config.toml
n_layer = 8
d_model = 512
n_experts = 16
experts_per_token = 2
d_expert = 224
d_shared_expert = 256
activation = "geglu"
moe_layers = [0, 1, 2, 3, 4, 5, 6, 7]
router_score = "softmax"
normalize_top_k = false
routed_scale = 3.77
balance_loss = 0.00443
balance_bias = false
init_std_router = 0.0251
lr_router = 0.00106
vocab_size = 16384
norm = "rmsnorm"
norm_eps = 1e-05
tie_embeddings = true
optimizer = "muon_variant"
lr = 0.00876
beta1 = 0.95
batch_tokens = 262144
seq_len = 1024
train_tokens = 2328000000
steps = 8881
dataset = "wikipedia_en"
Below are experts of layer 5 (counted from 0) of a mixture-of-experts language model. Rows are named router (the router's row for the expert), gate (a neuron's input weights, with its number), up (a neuron's input weights, with its number), down (a neuron's output weights, with its number) and show model dimensions 0-127. Each number is 500 + 50 x the weight over its row's rms, rounded and kept within 0 to 999. Numbers have three digits each.
After each expert's rows: a language model's description of what the expert responds to. This comes from a sample of Wikipedia text that the model never trained on.

# expert 12
router:566498594439480458498461541542443526571525521449510455543472350617521592497417573476543470479551461606481482444592576467413563447478461578526385432398487502511491523571439465475547448467508487498497607406461505535534469457427485473399487440499448541514593490520479469444574557516416512463579439513610528532520492462564451495469477442509475522490397542500565506469561478455479618520511
gate1:487486441478498475466472522526504495521484496502445491465448419521451677496460512421597471533463513497523453489506536409580517534464496545569535524411407569604484482488421550486565368550496552409521426454437544589370492457509483564449484433470561546467450478546451550436517498509440503452528388549457440523533490553579475409510506566498471477461460377348471476453547496447475547454492
up1:478400419509456519428435483396543550489620487482454546530527468433543439457539422482525472523462533430454429503440476462588443528482453456539519464442605454491501493513425601480515548509521513518455538488496448495472503505580532518523542490579457530491561452586576519500513503484481490587552493467603565567484546446449555514556515531517509536541472483489437522480522498383471482665536
down1:498541570473553591482394503541469480450292563489470530447410518659509470542457455501357528481551462640520498470465489526516565473495453480445437486504490535472520441552514476480485575398508503464559568460524593528507499444547468608554571502516514520492435512429452541488453540475581473484469567422441513416487465527526415514543502503411531540489454449525572544459501501542555536588427
gate2:490457491409411516425449563568494484504580564543572487509475535555515494471465457449403499482511499508585534480510567452586467485503549501567443443475583477468544510458507411426535519427519504428510453489570542472451403430532527573472480585550550610450469489432467515475502498426553567498439538611546532541588514503510470539521470552486470482574555526547564537507546431497529547425529
up2:449478540389420519537465422496461403471522459465491427497430529389442546475499517530533408528485573533454516480523502490540507540528516610505484519504357450501448483583548496463550559520562475523486505361534537527482486459498468483537523561577442484529431458508513579489430395422523485488411526538569434507526507488463515523394491608495443421439488465530532549460529554480460472520480
down2:516468532584579449437427575453559468484453448519513554516537542513527473471545525440525440509490461484459617493522503532525502583469497493482353462518452477493544494465540560564559547490398537577502467451521475485408371506473554507441427512532477547500496535546525447471433541551473439521479469553372484478427500541512525503553557436540479436509456526500443483421568434534514494498613
Description: Content words and word-initial pieces after was or a, often film, game and release vocabulary, such as film, released, out, profess-orships.

# expert 13
router:535557472495550428492480470576531537450618575485514582510504524516549495538530445495516487469577480489404435439505445514563540549481521471540484551466502527512463528513484482457499512602503459466498420556526422460448543553490545503456497526531600364458586577528453460561586496498462549509490526472464608495464490457468496437589616513599590456578448546569527538578497419545503494538476
gate1:503461488490547470535540491509490558542458482559548488445542481440399472487568543454505470442483493465539545412490531420478524464519608477502487455486445494500516417451556363473529436502542473471494528518411570468392455482442497571474507481488470538518487615433530534497598433393494451459551450568578478470552488492408454469502427490539450580515541537492326550416483466404532468491516
up1:500498496574460498469425500437543524496567403584504487437506424489494408469576482471423511462554490561422555447543424438532432537481644466576522582391472476514550440595564485540573520533559497516511412418542368578455494489535434566504473467483614454413520413527566435615494459607483507562533543527500470495493552497575576421500514443462511455582574491464478514373524499421584491506358
down1:519433509321522459530489505520532425583432537606534426534491553512465623552505443577548517480505414521522546429546527518510450524526447518504494430545522499478469456500471489526468460481408463414424550470442657419526407434480556419528608464560506511607505484448566447527528510465442524503475468498499462583527444474412412545508426482502451481481471531587524476473556528594486546523588
gate2:483498460538585534590502487568446543537512657527560573519481477479556456486526485518587503445441479452494460484472563546534543568486479519581482504483434543540582515525499442450463425454461442374435469567523496437524503440511502503592447481468503448524534519404547548528483570516420615491447510459536440565543543480511475573535445435516433422450431555486489505475512637531408517548429
up2:548522524579626556503519471523440504559523529475468611515541438452406395554460498430534520422450515570579539478447537527491529533567485464474490479463495537498500504538516484473556555569520475471481469535422516480448429478518476445534508436472533452443469574529544476462500526476498529544504488470465440433493502469538547415526551545514550511579508465540544502511469577551460527400516
down2:516472550390456487559574444548426526469460501418468569483428444447602532446474476468544447495507468549464516404528532425482486545455537525453511547530540497507567467531482539509518553510503558524481541507516525521479447525487568621498468561570543525478537482429535322518457536509499404507606432529484513456489552591527558443425512491430415503567465471443452530428429530522492479553515
Description: Commas and linking prepositions or conjunctions inside clauses (of, with, during, as, when, including), and colons after field labels like Family:, Mode:.

# expert 3
router:395458479490543624514561465521453464474455420443519523504542451434426395449449421510580546550434525487541481358450550549503466523445523417548525537539514470504471495449564540517469557541438608477540530455508419464410496472497446483454449541483529537516487492540492490485488470560540559527508531564433455485395448418404530522456571493533463469461406382564540574528507605495592418529514
gate1:503417573435518573572500487515546498526448504582465506427503495463434551507522398529500515481554486439422506471476512497449453436516401455444511611543524543469483511519435514486433466548548505460517490445555475499398591630435472529517429593540582640545522535473482580504542448456530528560448490559542479426501439576610451402495534543500574534463512418610591526491511546490437475493564
up1:391515412523525438478487545459597512553468532436507483480544529520455520452416535544583451545539501557540531472460424536544530525492511537478488436544452497477473510527418442471520424489485563494504520510524468455622456518454481501498500391469504442532482562538551425420464508553500432465457455482464493554537479477469471476527489520557529495393516524377516468474455535567492541485456
down1:569545498463524544503500467400523513460566481512503472518475449523482498524552499465527587499512452470486470497532578558508512536450513546482569479440567528493421596538592531478400506478409563520454490494451520459438489452484412547526410546423515503548546494415483510471482514442492524608508527492576498467530453533455460469463439541484441477463444522546531452582467426488552520405573
gate2:572459473511484528449500553473536510512560589445516491471442470471555399511471543546446482569515471449403529480543538477503571569559424503461589495471525554550499474519475526461556561411503436610519466502467542434538517583461528569544455505558486483462523471547554509370398473462546420423462515477467492467502495474539633533543546522453407505495515553477450500496462514542450530507501
up2:420535494515479491535434440571472383476506479497475497630521514581521530535577523455457418557582501468491478499496513486549591529573493535568513546481486482441419580520508450507473474552490336447532467579455510479585478478474495569458462484508501472576519512490531483589484603526424519460499481554520414463472503468519485463521519525524472513506424468498478491459530467406485589578473
down2:476473538382472511503575544538512554508519483395529487463499411571458454514508499533565508530462506509506589440586519480525602486497499502506596473531541513642416472581378506400406427528532461551402503415448552480445483532489389511493395550545470521471515442402464450408464429492464485409569460479435488410467486471521479486557520482453424532462504579494451538482440409606442448522514
Description: Word pieces inside Indian and Pakistani personal names (Balakrishnan, Venkata, Zulfiqar), plus four-digit years after in, commas or month names.

# expert 1
router:509463442441545461468482469507529540501546531484467516511482551533422424527539541537499482536451534420461438434567508499619550485563426555512507581509508535548497468512459485492558544554498400495468450549596538452514433495508524493476526548486596485467448623440515431581482467426488596493534543417554575522502508509488455465524510507458513503618471497503504462455497447506556475591531
gate1:506546538477598456628497460524525523448545428550479457546548559483441471501525517536509484485478613450531526431541383510536511506496491575469612548599468535534548549519485535527558509463425596583493620476483430554501502460518411415529473525482475495480386516399451568593473475448383614574515547489546427490523540571465383431514479524553532515477470562422509526511555441434446572442544
up1:595606411549583359395593541480481441569446479444453519545477503636502572488424494449500545503409466468452537358484506409506505534557436476401471472536543486528528467526584453486465398534374450556568477522525514563460531585497611482514502530459463483529482472479580433487501505598554552476504554504437512493463559521529572502588453485563482557492441577446531480549427508548433597529509
down1:469467525490474444603435474523460466418525484501450506523496566442451464508516395494567535530449582619464443497505498585552516559559504432514541507453509549513487550583484476452543476487536613495498532476473477510389534502495468480423501540484525522513404492407467584493484499445604546542473446511527450430374444516488511417474574533467553376393544478621517533493491530455491497477525
gate2:476485567581547552494449420518552509443436474482458468495487462517498604467430602471474517464562617573489478470528532495464476485465470468449496465547570503539471579541466528447476402456489506470436446514479527562571545481485512430509571542469545494483576472509508496510526486576501451557476455504508504530556479384559478490608399460431495461494557571557517561537603468526498454461545
up2:445537503430427467543517493441515485534528526519566454523383594484484565454450536483516535531484474454465487447478467461530559533508539535492501512417453528465572544601472456493544366567499474522514545471510498487597447445598511590514525625614404471450457497435586559534563469472466495498495429549585540406456409432430544580486413478510443545541431448528490481545570548497595559535472
down2:434509495503587529457537511453504593501483540421555499521497457545510462448525442411426495479614454505563546465518486574619514495530504478487498560592515446515509546413394512530505535491465526487540628538501505504480436435594523490542542419458556415490509494521501525548475567479412532532541617371467505455501530638478462552418448507497461522586625475538485506513502533464486515473489
Description: Coordinators, copulas and separators where a new unit begins: and, or, was, is, commas before clauses, table pipes between header cells, == headings.

# expert 4
router:442526595416395532457467476474484515469611389439617532543586523488398477505446432453541511459460533557498504528500436556450439416496540498530475560495490527585477470582567534513511457483458445672434580455537451392497499507505570442532489447469479438519492521491520456497442495495592449528547496529509506556464483419547423572542401511433543588505490436514538455529503496516482547595434
gate1:504497434479559439480462525437462508513539599483478524571472514547477496473473496478479568572569518437451411486469591493564473430410463542539510478480468527584552543455476433473545590486420473448535564470535495576546594461532484536529547510575509625563574568508488416491480540495451557434469481552392529487423550466530411564571560436520604490503445477479565502503470538554615453588460
up1:496478540491498619543450529573589440537419484451451580484474381517506489578485536385481437407518600589501507453458393473496441496540590496479456493417491490515535478513503538466487472505428454516402559526532576428448487430385561591395525553570465466520468475530471520478481511502448494471527526489468449532554409566475504521502384531492404394453467416509499482522511471531458457485381
down1:520540485423540464567485533552576461543555486595504478560475521497455538528510489543506415521483475448580393425523500415408469398426548561403615476543493566520574442465488478593473567577463488565553559541482454458537591556468422543538508507491482499470613430499538572572413494519496442505470488590534506401522557521502465501558454563546502447465537576464519484409472427545490548564506
gate2:480456426506560423462454502557572470541515470470519506522444431427595518410553459498357514508496576416512528520613474579618453507409545486522386505490456481480487492550472555503479510547439543558521432512495565361513544515546487541526525511465430519562497458550453497442535461462600499454499470488493522506566524536458519440545480514508501509521466432453559530411511513517508532551463
up2:500455525502508485442535513443471534516419446489481446484543537372377497470443522486544530536519483510501497530527474440493495451456582454525486567628482502409476490477511535523406480398485423471422545492527542475588530378579547570521601463417415527554430601505523500447473503478503554494464449547545488464490569485523448476529474479427496475430471548442435407439474537497565506615447
down2:417481463508505524568467483460474499543632511429521475485589548501418447536472499534506554463604549441466499505590542514401438435550488501494563478493525498463492421520497546529482444508533514500515449479551405585491488471352575555540517444524519467512521463425564447534533535483412453509580465403457538528462535468541521454432480465531535482407507590404443425568518459459478485510469
Description: Middle and final pieces of foreign or rare words, often German, Latin or place and taxon names, such as Wallach-ia, accumb-ens, Cich-liformes.

# expert 7
router:523467466590488466574527492371547496453451503501516464460625438531554444520504607476470473520512430510450531502450554472585511455587512503471505358468489451589541487486534554544470422460453619531443510530493462499538518544574484559516476449443469505516482538590529501484460529460521494549499571480458522467524546505482497462558490539489409481559534516446501518480507510501515474407514
gate1:444424433523551536508471509452547541473509484555472467512501496536508548484528557555450508540620640493555536512470542604496463467490549481483512559497436426438502388421559532436497401459358484435548496560465504560507432554486531396488535591425517516588437489564609415447494512490394511447540527603392464564460607466460507499550477578507438594507518518460451500460476613559554459560485
up1:512524527468530532438432462577520470575516512496476464447548503554479558440600433554545450484507517502473517486623448531510534499492581432486494519421488414509498512485563479475481540541410503491567427482491416452599543394400512516477531452562593490499475536386543437454464496639480516460492518557533527623516555525462515556512557423507503536513558514472487590514468499579549514534558
down1:514565483482529512499581423468486470432541521526532491552517528443505434575548477556500454437585443524560408571515455516480541517466528564473478512618482437466490524445530560521497499512579401456466501500501508515421410525482460521515549498590560503449449465463489592521406483472592497530482536403553498413566481576511489470534530523459562479505552513434435504384477479519479480479474
gate2:444517540512624410380401447490420491562526481458538491552474548525510544463462449496525512552525535509483533513544557462558493419429495465515582499449532594554493402519539521531469453452427548575477585520481488485491493582488473529475492430404477419471463528493476481480503464527449544463503572413576462496461459560474503400596497561453558487498480537559461568515527479559518500515570
up2:514455481415569495451488451488472526538502476469495467529464530532598531440531519555486518485490548585490552458595512461552464455514541434506473573447513399455532491548553537492459494397585449504431514498453548518453471559470534515502477527491531524534570531536617557550554426533477552566507497524455474482533502485467467498460539579479582570634488500454445498539605424532519447633506
down2:485552485481448465560537525411442475474509555530518469467563527589537515530524506457492568393443437510521422488534646553503485535527475532592458498474556538463516390455547491490402488451602561490509577539490521457555566390567462363570433368500503473561469511434500514432516492444424597485500487440521537497521548609551637495521496510509537416484538502419501405524465504542481447523516
Description: Words inside proper names of teams, places and nationalities (American, World, North, White Stockings, Blue Devils), plus small list numbers like 2–7.

# expert 15
router:576538496500478521446542492490488449542514503526552531538596568435507531458490607443506502416440486492493503479524476424448476525404469421484510405416604450532489503439470466533456441516518462477486438609442497469554528441470478536594474564499420474512599465392618464560498491474449538530516490560517500521472475518505414417546511560446590454473413484567485571517532505499385492458493
gate1:544558482443432456614446434486488536419557506513563590448581452564585567488438465495463532576615428612460524463484489451520444506430555467500558470427594434433515487398492476561612499472525632522496454534461498486438532485456541613456441537426624521528464558595459541487516458464507502434525468512493385467457480513533534529629483532535529459511502490547503416479496445529518553419504
up1:489453425466556566507504480434497443407463583477653598464539504499445532446506529521447491446549533438488426532500441500491472486541481574517478429527587518551568361430514500530447435478517465412524493517484434486402504460473470440516535519490490522499504445340520516536522559542499553551466535526560475504548488539508414499562502435437462488444438488525479534493352566480510418456475
down1:426501503488473484492524534488560463501542515529437404543519574483510523457525479558566463464500422418467500466498452509526540465428578503514537455488457427569387443470505502569491456415498523514504481557461548433506442478535530529506466521543510495521504512526453546490475533421485547559503520487551504619540480488584498534398520461531485529527488453473500546464564594505411553485516
gate2:509533568578512487576545508477564512469527502478516461476487474543445524560460442450512526520519474523413494540478539491491451490495540534477541516524478553464546520470473510536544447438585574488562500527486546485562541571517460548491538526539580524540445428537559470529577535575395531580436420467582540484467444519490555520443532514483537469480452501470492516572455463533437474466443
up2:504489464543421413490462443488506506390444528427474508522546473517556566451503492562506538461507434376361533480478468534486538545522522474526494601508480457490529556394461544466607382541514519533471458628497429514544462505528465486477598465457525440566565576453544435458467518474514534474613480422551559441573494551415558613515494570544466418456486489455531552526486476470505469500448
down2:519536561492499439457409446526521576478475500513503517437472441521463502475448569415397486480571555477567490512534461469440590415528532569508529483419512520461532473501442483503543521492509513532551532387458411506525505513441465454437422477487387403463324455534417514468487549532495525516436520548524484447474473501483470555488504475585498517419493501499505435476515482519521457470509
Description: Month names in dates, often in table cells (July 1987, May 5), and the prepositions in, at, on or during before times and places.

# expert 5
router:567605610641386408600512459482508476465486472525523545530587479532503571491591508417417486500514476603492488539490518468552461473488515600509471530562424518535591483537482546520504401525480526488513523545513551594550430468517434595445584560536507499525557557505484543532500546502515489411472596453496508541517518452603534486458478541459420537435501500373517542397576376469451430426490
gate1:419532524542557439523494498479579437578490509578586533406531524482478539526455419526478444515568511560443481491449535579430440476557427496509595555542489538457519423411614554571517556497477480461570483483543539568478424505599474451492562520537490417433459430483398490515488422464442494429512414527492526449433600539517442426494537494492506600477458449484524519477501490472573453544456
up1:568462571459552432537458534472552534525502509504469445539559486529490459475448606569518519468532561446494429481488524553501468549566485493526540541490435589507520431571448416504531433466457451450484410533528482457505444580448503440481573556456517405531528479544516538450553447408438470387514502534525447527550499420447433553505456507530478533517404602503441621437426439552560469479506
down1:490531581514598517523541547496545418441493501431563527452497540403597633524571439468502485518467476609516563519424582488438551466517489471515565463563474592450458585487532435460497545506472520497537624569546440465505565450522537466482543449496520527509528525547502558506443441508502458535493449461626477419488564535486535467561602433486502390431513555510548439504513539486444499484539
gate2:543468566566466497416479442467437466518524498521550531474537458451509469323466432523513479490510447524589489446488472533473538502569586517457534453468576507566547473525539510422560476512515517521472524475589597559467499498386481526472561379616460393526494590453542486478501537588472501536516583561455543467524553543488471361585454484409415523575514449549433518543508523472497489538507
up2:440495502542502464511522438434585481487514395544389476550526530516446541442434492499507449483549535444619527468533533434489537542528485544482572484508547576543530520503459521459345494481504559469459589424567481428463565465470534471454435514465470553545561466496533478530477521501511591540417473354442474467499447468384368472508456499447567461501398575560472387450541471550437472464470
down2:449525589426459509532479531485411428430490529392507527574520496446511415484486511480461474591505457475486547479491490525495563544464492480508465559421532540546423456451569538497571418495484488562501431500480563557489538544510407573400533533497415446525493504527577547524563496480422388380562471517541587489513567516514528445542521465476505559419584449501469539494477493469406596527481
Description: Capital letters and pieces of acronyms (FPÖ, AT-X, HQ), plus institutional nouns like University, School, Cup, Route after proper names.

# expert 2
router:473463485561479569544517450435564530518550587530415511448562452468476462470454456577546578418516489552522517523448519474475517524523514469575530469522560631531479536518552608577508532493520538466477571482514466509422496479476516447541455531435506503502495501537501655477436545525533450549301521513510447400459501460469536525500583493559527556536460461511468507494487589444449475511482
gate1:538458582561522520558454432453576499487581609545439445534550493617485554532420511488460499432429577546546495581592515466585551435518543528543594479579505555600458578525449446517439510479456540437537611456549442556486501471473496538553492477561481431512544608502479469534522495438475487548470511480461543513382514495403522374569505498499495593450473516563456462485569597552524492468432
up1:458460559509556428512461544527430567428526445562520532465487523410551502502512445462543467448564501462470437493458514504585396460564504405516531487519520431421480453654536529450583493462531571555412496446429550509517534506500512499403497483471514436562498438593528480462467505525548537535528517510467454588375569537547527481495461543536495401540413533539571489465474464529537433513501
down1:597446487493516403427514448558473604476446496525514485430491518524543548513525516507506519525573448483527527498427491498589430474561472527505459542524367497464481468636490496456433532490468491535503470460517505470486456556525494566500483644543465568512530388552486576487471445481464638427500530509501420476498428465475470498461507474602548550566487444528514565493449522508476491483467
gate2:495421516575533542591496488545568605512515577497457442401507464558449529520447538549427467514577470450448404527405499564574510521525505577611491542462480563477591507404538505549538467496608545547579461555514472593465585482578555459519564430501472481488435462568449485445591521555567562521480518471496521556558465495485466472473530425486516529496551610468438589528569512419512564494543
up2:446519472529510471498549499581528550519516485524440458515443472582594614513428609444387513499514517486450505447497473479495582593462488481474533483516438483413510509448537615591623547528596521514479447526517591545469500527512499451478427496461509519453487480550513527400528458364470493584573486470495555537501508531478526441493515496585509563516495427512499420559588485527479513465535
down2:595476419443466520495506504434496532485562463438518402528484511405411313525503424495492558495427511525545543373500494518518497512460535525517553484478507574568631507596463551459536523438467424422513588512477513348459559514492530443516542534481468508443581515481464479479528486568596501557424563511418460451439416474528461549498466462448503522521536555474495520455386495476473492524494
Description: Given names and surname pieces of people in credits, tables and citations, such as David, Michael, Jenn-ings, Richardson.

# expert 8
router:450492497412494485572571547524512501429497529502487502463427631435589445504550567427417496568453605492471587570454461475443499502534500500410540532492516437408464472476445451506486581499535497524546432445474583589561526549482474537513558461494486467598432437503533621503591552592460502421531557501448456524600512546465573537417571422491469543471550534435501447566553623523603624489527
gate1:479510442575573488466492442518534573586580442492478618501434555510500427484428469386450535591486436519453504500472564517447569421473441443459583460554506561538489517518550437495462462433578498441546585612481349558575533448660527494518501426496484475552432487529511532484495474527427577479491475505522496508481547554482495503520400477480494527556555510519518478494477435519453492529481
up1:507545460605484547577507383532414446536443393557498551548479538534491512522555455415458556568537506570524515495530449451394584552417526557470596485552443497451539564536450529523416496576554488434466547569523566491561440520581428506511474445517498475525586486595564546463451479471551599505518467526434558454459523488469536527521504451394445470452567462471629384534511506519519384546509
down1:519527457477472473474489490492513438466468501498562498504619498481587467457443507586596457433535462573508514429584560511492472593452581606572589434381491450505519593495524501462486527532505486567480600513500457463490465579440443475540494559488598517456547497477449353507400492487505453500474568637418495621486460523424434486524510507509438524551535437558425572504594510512542471537497
gate2:484491536469552484457518602443468483511592478460582478504528444396469534435591436520464497500439625559532526413479567569529430435434561522461524524597416521480474478437507574570462459481484445511437449492558446541538487568552461478507517493531489512419425541428496501502533613440524443514533539396563514485499459571559462470480572462550542630461498503447485570477474614520477433535508
up2:539469524487429485432456512552462535544490590497505511564503484476458489481566544466476490498505467467544507467557605620529398447428471537528624564461468481483453480488526517414583465581504461514502443418488441484566537498593465484419519504468512497517557499420472560464537579448479592489479432513569563430504485458570428499449538516511467511476557479513545488545581598498543426522501
down2:529531499471480477471546492417520459529544533520533470431453461532404511451553421483487454480422491490416427508430525471530619532517516535577467464456505503458488483573481504506582465459540579501386512500561399540451530487445551559544484418576451496449425548426510418519483492584428493466518507506503540543489533484579462568503472551496572474578472538438500397525469448510433469486569
Description: Line breaks, blank table cells and section or infobox headings in structured text, such as Personal, Genus, Career, CompTox.

# expert 6
router:402502496457504488488510480571567421591439502528450434521509502485431557545606531535480517558544517495487552629504551503522516573453432548416486541506400567431452543497495512524505549391493523459563441441519515493536526410666596494472521484558483606442498412444435480424527429572465511496473469489485505471553535551509486481458503501483493528495568555489456459452453471594508443463495
gate1:454640562410480467558481500446481484557450516488535551500492494529428569441573414445507435586460438603540579426467457474418492555381610368465433556552463533469576402569520522579500436469510463462463500509456539528551508485435526455547527500558474505432516503529445465523549471450569520519466462429493589498533483565527540493501517451474511516448505393510505515447483502436545546468549
up1:537451409470522496483504538450531581559484461510546446477469555429460546507489510449461624473521491528476546527488473553577497444481498550590508465410532426482455498525534524481527435456421467443571463516512500556461507489560489402392542436487506424466540430542512541502559505532526500471538499462489459463521570464395496549499523432431484561443406492498526394622525556484470560567509
down1:455504527488549408513481437433550405515466488502520505426476495441561522486512424465641367506418429503563523506503534416557524428437510529443531483504487500553441456541585451456444439543578507522468548478420502495653583469521490536568476440529493526522473550468514505495530425421477546458502555401570477464494494485494493537522450498588559498387589435485487530432477468514560486509538
gate2:517532500517523472579490468387438426456405371475526536532574545448443533454583476473565529471461553511613489499453481485443440550459577501594478454550499431459584476453431501563471550486455550506433564542532511568602538495422531524398443557481481443440454500501489484530544508426532546497462515445539467448385519487502528592538517448455524444528539538437438450472476516572555489441467
up2:446569478405601651443473555551518475505525545498489552590521490447573527531447514494514509515597504437406464513428578470484532503486425481520470545499457467516437419515488497423510421542563499506452485581491480561541474553469481489466568428480537581578550483539460556450522509439494511526552541493462514425459505465388457467523556509551444555551511553481451497523479496485583418507583
down2:547599455504501446455560498503479481415599488415537571457453439548576543511533464445572481442625503473524500485453391537550471584460582480517498449436480501501457465596473514474480454486524442512587485499528543564479407443483435584457531523461555539471660563577522506464425496525422531531516549529572443537500453470509581528520505434443506517556478474446490552448481556516429567442601
Description: Digits, percents, units and list dashes in infobox and statistics lines, such as 55, %, km, "- Production company".

# expert 11
router:534519450426537469458489484509509459568451467564526497397398465437507491516434467550437412463526432473535539570451485420407542492420526469394481483502481528370562529515537457488490552517545489490489516440530566499568549564530532467567509572470462496495422537536414425454424464563484448515465452472465476534487450555520535552500549481490504515459508439508518517475479558501520556498533
gate1:535458500529576499507476562465492509442513510478434584555583386525483461465507515394608632600522477497467520470518509449519460549427443525412432523464520482446521489429584540553530419514559521501498435579513488529571457476503426600479469490486503502516454461454553460516502460496456530467425494541472505482512590568544495568557488550437557584424532413531431502460463435517424509440512
up1:482409511541547448548439413553542447560423501518463565533586495555441513533497513483530530602502470515461544544512505431436470599494535471488397474448518489556541511543374546559444527503441421422530447502533584468480487444454520521448517487497472553446439516592445436459461484606499531442439581524565536584574455501496525423551381496476471433490473526528463466496521477538469522435464
down1:525468438471619544386500654487474476459471573579495516568570422537483474476542482480600406472500434446399526483441481477574517421561537496460476523474509521448529479553539514435524486574427547427462425560479484541529548468512489538404512469546516432569562486469538483551495446448450508433479466531459503488450390460490533540571533475525571445621541546404523487618524551439467520511481
gate2:495538451453524446520431455540416563581481520497502590479452467472512496485540535546375508462556526538506407475599541435510594474564546572360521432493531491530492517608562507508548485377454564511465493459483568537511542537565467487445495515479502447493533437526419440486542471603612441493515580482440589545451546554514507499447465490430560496549529460490552432536518507537430503496531
up2:472525524518437393510550428371536501479491463527494434542583560497461470613496459581568478558434438457582490516394460487530458495436454511429478419494422524534558477429486513451468524584557464442474523543552477433466551575519514444548662555567511581460540449487464522476449487447502540487563546492408550541470437414508541586490493482585540400538528491500453517481542502573504525496515
down2:471455543548488582493455478520495477458473508475505444488488448500491474539491506528489491396435518514578635519530480488477476498490607494533444575531507535466461551496547496439530500451561548577511500480532448450452588524493428610535515439457584500567536535524487491536507489543571497532553519509483521541524598457388553561575513542541484523482561435549536574560581436419448450566548
Description: Line breaks and table pipes in tables and results, plus dashes and digits in scores, percentages and vote counts (3–0, 4.82, 6:09).

# expert 14
router:505544457514610490435505505535467437586495489488478521447409456489508499554589495441466457472451467536561546506498430496493471539503582432421512407539458513501595453451582423471523505461500423546448449541412527489573470585537587568544537529510453465483485533559444523520478504457455529502561486386415467476512514546485463459497428494533414457519577403421535467572419465469462478443503
gate1:515450507516502465449529517407481471534576481465481500547576473536434479413504522566437550498433509467543481472504461528476524603466537523486465420474482506550527552460609421519466489427358543428485506432444479448493406594551546521558588478486521547479538526401476623468573546454484524540486588482435395517500436526450535511490427556451499459533582530492457463472509496434554521569558
up1:587575519511501579526480536511469571472540458515456450473446548533496536473465382524490559485520480511545592541476554524525487439536497525568580484511479417547505501478615525497477504599553483441516535501517503408541525494477581539426551588471432534463437409497535436489475406441472578538379397578515461558469467460516402433479516499584530479521459480574535517532561504484538529509515
down1:489444385503461555450516497449521457415502470523570502504568484533422495479518474555536367492465497436474484588508496492598439522517517475493517454509421565521603535474580532533550505430457469509523416486450567472470516567561512417539484499615514461651557519533440606491550523496437491502435505519518390462471490547545484480558573489528430500541570508466571487459581507530446507530584
gate2:548435450515410518459375499519550538586538516504510455556427488497478555570371530505595436546521481466589470509476381471558542461539526493487492496455584507523595529522523604523537506442470571507596531510547458539532462554603436440454418578516427487533490590549481487458447494503524657479556543505470573497470491517457487560487400458616493537529418480541499440571474512585557500567548
up2:528548500488584477531556540507449442487497472497470531502500549464520507467615499508466521438573486515527523473473493561472567538421444476406591515561433543477431463512508515508537480528493505526481508591461521401585596395454511564447421503512369532469518474567542495664457619566584505480495526496417538530472487483537554523490591525549482451533517403508442506578591472519421499481527
down2:501514430502503451493518521503486542661483482488511431568525489482537527518537485480465520457474545489505526519577479485598481433505454485588555507511565555506543489521561543460452482493537549555503423539477589491595448444519521487552500483548505511490412529530460481380533417410553570505403531478418433465482513463540481528555472568402485505444536425625541516509503499421518528525513
Description: Pipe separators and entries in sports, election and results tables, plus party and country names, such as Republican, Turkey, Democratic.

# expert 9
router:539431473470488429448476558469371545390423463560507518504478549454483545486628416484456545476515547429550526510603404495493475474455522481497486566520558543462527465472498363446478509474509479418500440556503528486399479578375412491456496435488427611497430491445522468494498446471532392505573441460536450586481449573439553533558413494524545477466506553525465521520517503547513408492527
gate1:501468488472488469556519511462459450515424583443505434470637546526493501486533461406556490456588556495419551435541506550444537580520552567458445424510414426424477518439600538506565448566484431515488441606513542494516450508480420434562534442484503610536523564422358559496452464509528430534513558531443484502531442533437550584582405458482490504560477517453485605499565561428474475479510
up1:426468563497444491580624486456535582527543522495496452470515426467492562479601491500466483548518497527491479455502531492476441443493561468573510422531535558415453550460505506504614582545543601458476490431494462544514499450520444525461493484470524550494504533514423540417602475455459451459571481611473530443524435517536507522400521469577574346588423487503495468440523521437536495460552
down1:475452450465399565503455471459413507553498601428494498508544532430585573446547508444629479524487507517587581570482485400454583538444504465496447569448490512428520480470501508481545422517499497484529489497453505584485535535503471486521514504496420477481459494561442477414511543522437523520520436433424499440582456432552496526514393484555422462498539531548449556452600441444445467505544
gate2:457535428604614597488515394465484415503428534498535605551469558573488507464567519503456561488546453462548602534494536403464451527611540443535504526436454402446523470498402493459398511604524439414588424483483452479472545488446421562388505511553493546470443491512509547514521436500524520455568467506556514583483541576479524449482531488533486443440506479471464485461567489441448511399503
up2:566473593505578453537428564515413506512539501543452429516560410481576442444427485535528471537569486537558507540578498511467451458559624471430463440461476444450402496554519520468468509434386408468474522491424519395565477570509546416562598564595551592474458459436505421456499425476523507482505514544455514510499437551506392427413563467540441560524480609436528558450428407531486478513491
down2:483500509583495532527507523500525616519424554514478370520522512525462432591426564548466502443542522541488481493498407628499509382559451469515543551520539540459471505557448523497404363439554471494527525455506529373494577524464468516497531550469540612477543470465473540514527503413392567508425538501471617520521458445597545562519443534607533447564520489494560538434525481499542561471435
Description: Articles and possessives after prepositions (of the, in his, its), opening parentheses before dates or ages, sentence-final periods, and decimal points in coordinates.